Weights of a small mixture-of-experts language model, trained from scratch on English Wikipedia: a softmax router, 626M tokens.
Below are experts of layer 4 (counted from 0) of a mixture-of-experts language model. Rows are named router (the router's row for the expert), gate (a neuron's input weights, with its number), up (a neuron's input weights, with its number) and show model dimensions 80-159. Each number is 200 + 20 x the weight over its row's rms, rounded and kept within 0 to 999.
After each expert's rows: "mostly gets" lists some tokens that are sent to it at least half of the time; "comes after" lists some tokens at least twice as common just before its tokens as in all text. This comes from a sample of Wikipedia text that the model never trained on. Tokens count by the router's weight.

# expert 2
router,211,197,208,193,194,238,215,231,198,181,213,185,166,193,198,211,180,187,211,231,211,236,217,208,163,201,179,206,212,244,217,192,210,210,177,195,210,198,185,207,222,202,213,234,202,197,176,194,203,226,239,189,178,228,201,212,206,204,227,207,211,187,189,222,232,184,187,204,235,214,248,208,198,201,203,218,222,214,225,202
gate2,250,173,174,220,215,199,201,206,226,220,191,204,163,196,209,230,199,206,202,204,221,214,204,202,187,147,159,176,199,233,203,216,194,202,205,263,174,223,224,207,189,203,190,212,210,220,209,213,182,186,218,203,199,206,217,208,221,224,222,235,148,214,237,230,202,177,217,222,174,182,183,195,194,194,196,204,179,199,179,199
up2,211,192,176,236,240,195,197,214,224,185,211,195,167,189,182,205,217,200,179,217,196,196,185,187,157,183,186,193,211,199,213,209,218,210,208,232,174,200,208,227,190,219,210,206,231,223,191,202,158,216,199,209,186,189,191,200,207,239,195,209,161,205,203,197,220,185,189,236,210,165,162,207,186,186,190,190,168,189,189,216
mostly gets: " February", " October", " December", " January", " September", " July"
comes after: " |", " (", " 1", ";", " 0", " 2"

# expert 0
router,192,184,191,208,196,180,206,214,198,212,228,184,175,140,225,172,194,204,195,190,156,204,214,201,196,221,211,213,219,178,182,199,191,215,177,201,164,212,196,248,178,209,197,206,174,210,204,241,211,194,198,201,208,206,190,212,178,226,185,190,214,160,171,223,179,236,227,224,192,185,197,166,192,178,236,202,159,169,196,195
gate3,178,190,220,206,191,184,204,211,214,203,197,204,201,187,202,216,216,181,236,191,148,215,218,156,217,166,194,213,216,177,220,200,208,200,218,195,232,201,217,194,193,214,211,210,199,195,193,212,214,205,190,177,194,174,199,231,168,224,223,235,212,163,236,199,198,231,184,169,203,187,220,185,208,198,204,188,176,233,196,176
up3,163,218,158,221,199,177,199,174,218,199,190,236,185,213,206,226,165,164,182,222,191,184,220,200,188,196,214,183,211,213,201,208,224,197,205,173,211,198,194,187,185,203,173,194,223,189,191,220,205,181,170,210,180,183,174,233,138,181,205,209,236,217,183,190,179,206,164,203,205,189,200,215,164,216,193,168,206,222,223,196
mostly gets: " \"", " who", " he", "\",", " they", "),"
comes after: "\n", "==", " ==", " ===", "===", " where"

# expert 5
router,213,190,205,208,216,184,165,193,180,193,216,191,214,201,232,203,196,191,179,227,202,209,214,217,166,178,210,228,192,229,206,214,221,194,229,204,173,158,199,204,188,217,188,199,224,212,185,225,209,214,187,230,170,152,223,196,218,220,186,228,212,177,210,215,245,208,205,166,228,216,219,229,235,203,216,206,218,217,216,223
gate2,203,217,192,218,203,181,228,213,213,167,214,198,242,211,186,191,213,182,184,139,206,225,189,192,215,211,197,203,190,183,197,192,209,220,219,201,204,183,194,236,223,199,181,175,192,213,171,178,240,206,209,173,179,156,205,221,210,225,214,181,231,204,206,201,236,196,217,179,209,208,235,200,192,167,194,209,203,204,195,170
up2,252,203,226,211,222,206,183,160,174,216,230,212,170,171,179,213,227,195,219,228,184,209,179,224,183,190,187,153,188,232,247,177,247,147,160,201,210,241,249,160,200,211,209,190,227,206,202,191,183,214,204,202,209,223,201,210,177,206,217,194,177,198,173,184,189,187,164,196,191,187,163,187,212,206,178,183,188,196,205,184
mostly gets: " States", " Kingdom", " Germany", " 2024", " 2017", " India"
comes after: "|", "-", "==", " in", "===", " United"

# expert 6
router,190,220,181,197,222,180,200,225,190,191,210,201,177,223,201,174,192,201,222,233,190,204,201,180,197,197,192,212,213,228,206,206,217,212,222,210,187,209,174,171,223,227,234,199,179,202,192,195,220,185,214,168,194,165,192,213,231,220,147,221,198,187,211,198,180,201,202,185,198,183,215,226,219,194,210,219,220,202,197,169
gate2,190,194,170,208,176,205,212,193,185,212,213,184,196,229,190,237,192,191,225,209,200,212,210,201,224,205,212,198,216,160,209,156,180,177,185,192,213,193,220,187,161,214,182,186,185,218,202,200,215,198,184,193,174,224,212,183,223,184,180,192,184,176,204,207,185,224,210,185,249,199,200,182,182,199,180,177,154,206,154,253
up2,178,200,170,230,196,166,227,232,190,202,209,167,196,229,183,154,198,171,198,162,230,172,194,224,237,180,194,156,178,186,195,182,168,186,167,231,195,195,241,199,176,184,211,169,170,218,209,211,235,198,196,230,214,213,192,172,204,205,184,214,210,193,213,187,189,238,222,190,237,173,207,200,192,223,188,212,200,200,195,221
mostly gets: " his", " its", " this", " their", " new", " her"
comes after: " of", " the", " in", "'", " and", " with"

# expert 1
router,179,201,209,203,187,190,236,188,189,186,238,167,211,168,239,187,210,187,218,248,214,188,203,217,207,227,184,223,183,201,187,232,197,189,212,198,196,195,191,216,196,210,200,167,224,193,189,232,173,240,196,210,196,168,147,228,178,170,199,197,191,185,190,214,205,201,207,151,196,178,220,185,213,191,204,229,199,198,226,232
gate3,216,212,226,185,191,165,172,187,211,178,218,211,224,198,216,188,167,210,201,200,217,181,208,202,203,193,217,200,188,190,188,220,202,164,176,214,209,192,165,205,207,199,201,200,215,161,193,182,204,248,233,161,218,173,214,225,203,214,185,213,178,174,198,228,166,179,191,188,204,141,219,218,168,206,238,180,191,215,186,206
up3,194,189,205,204,225,200,185,187,193,159,224,232,214,210,215,152,199,207,190,190,222,162,218,167,203,186,211,222,167,192,217,206,183,188,199,211,217,190,156,199,243,221,219,209,211,156,210,209,211,205,213,218,203,164,214,218,220,180,149,221,192,190,188,220,182,186,170,175,198,169,243,191,201,197,215,175,175,167,187,191
mostly gets: "---|---|---|---|", "\".", ".\"", ").", " 0;", ";"
comes after: " |", " ", ")", ";", " 0", " —"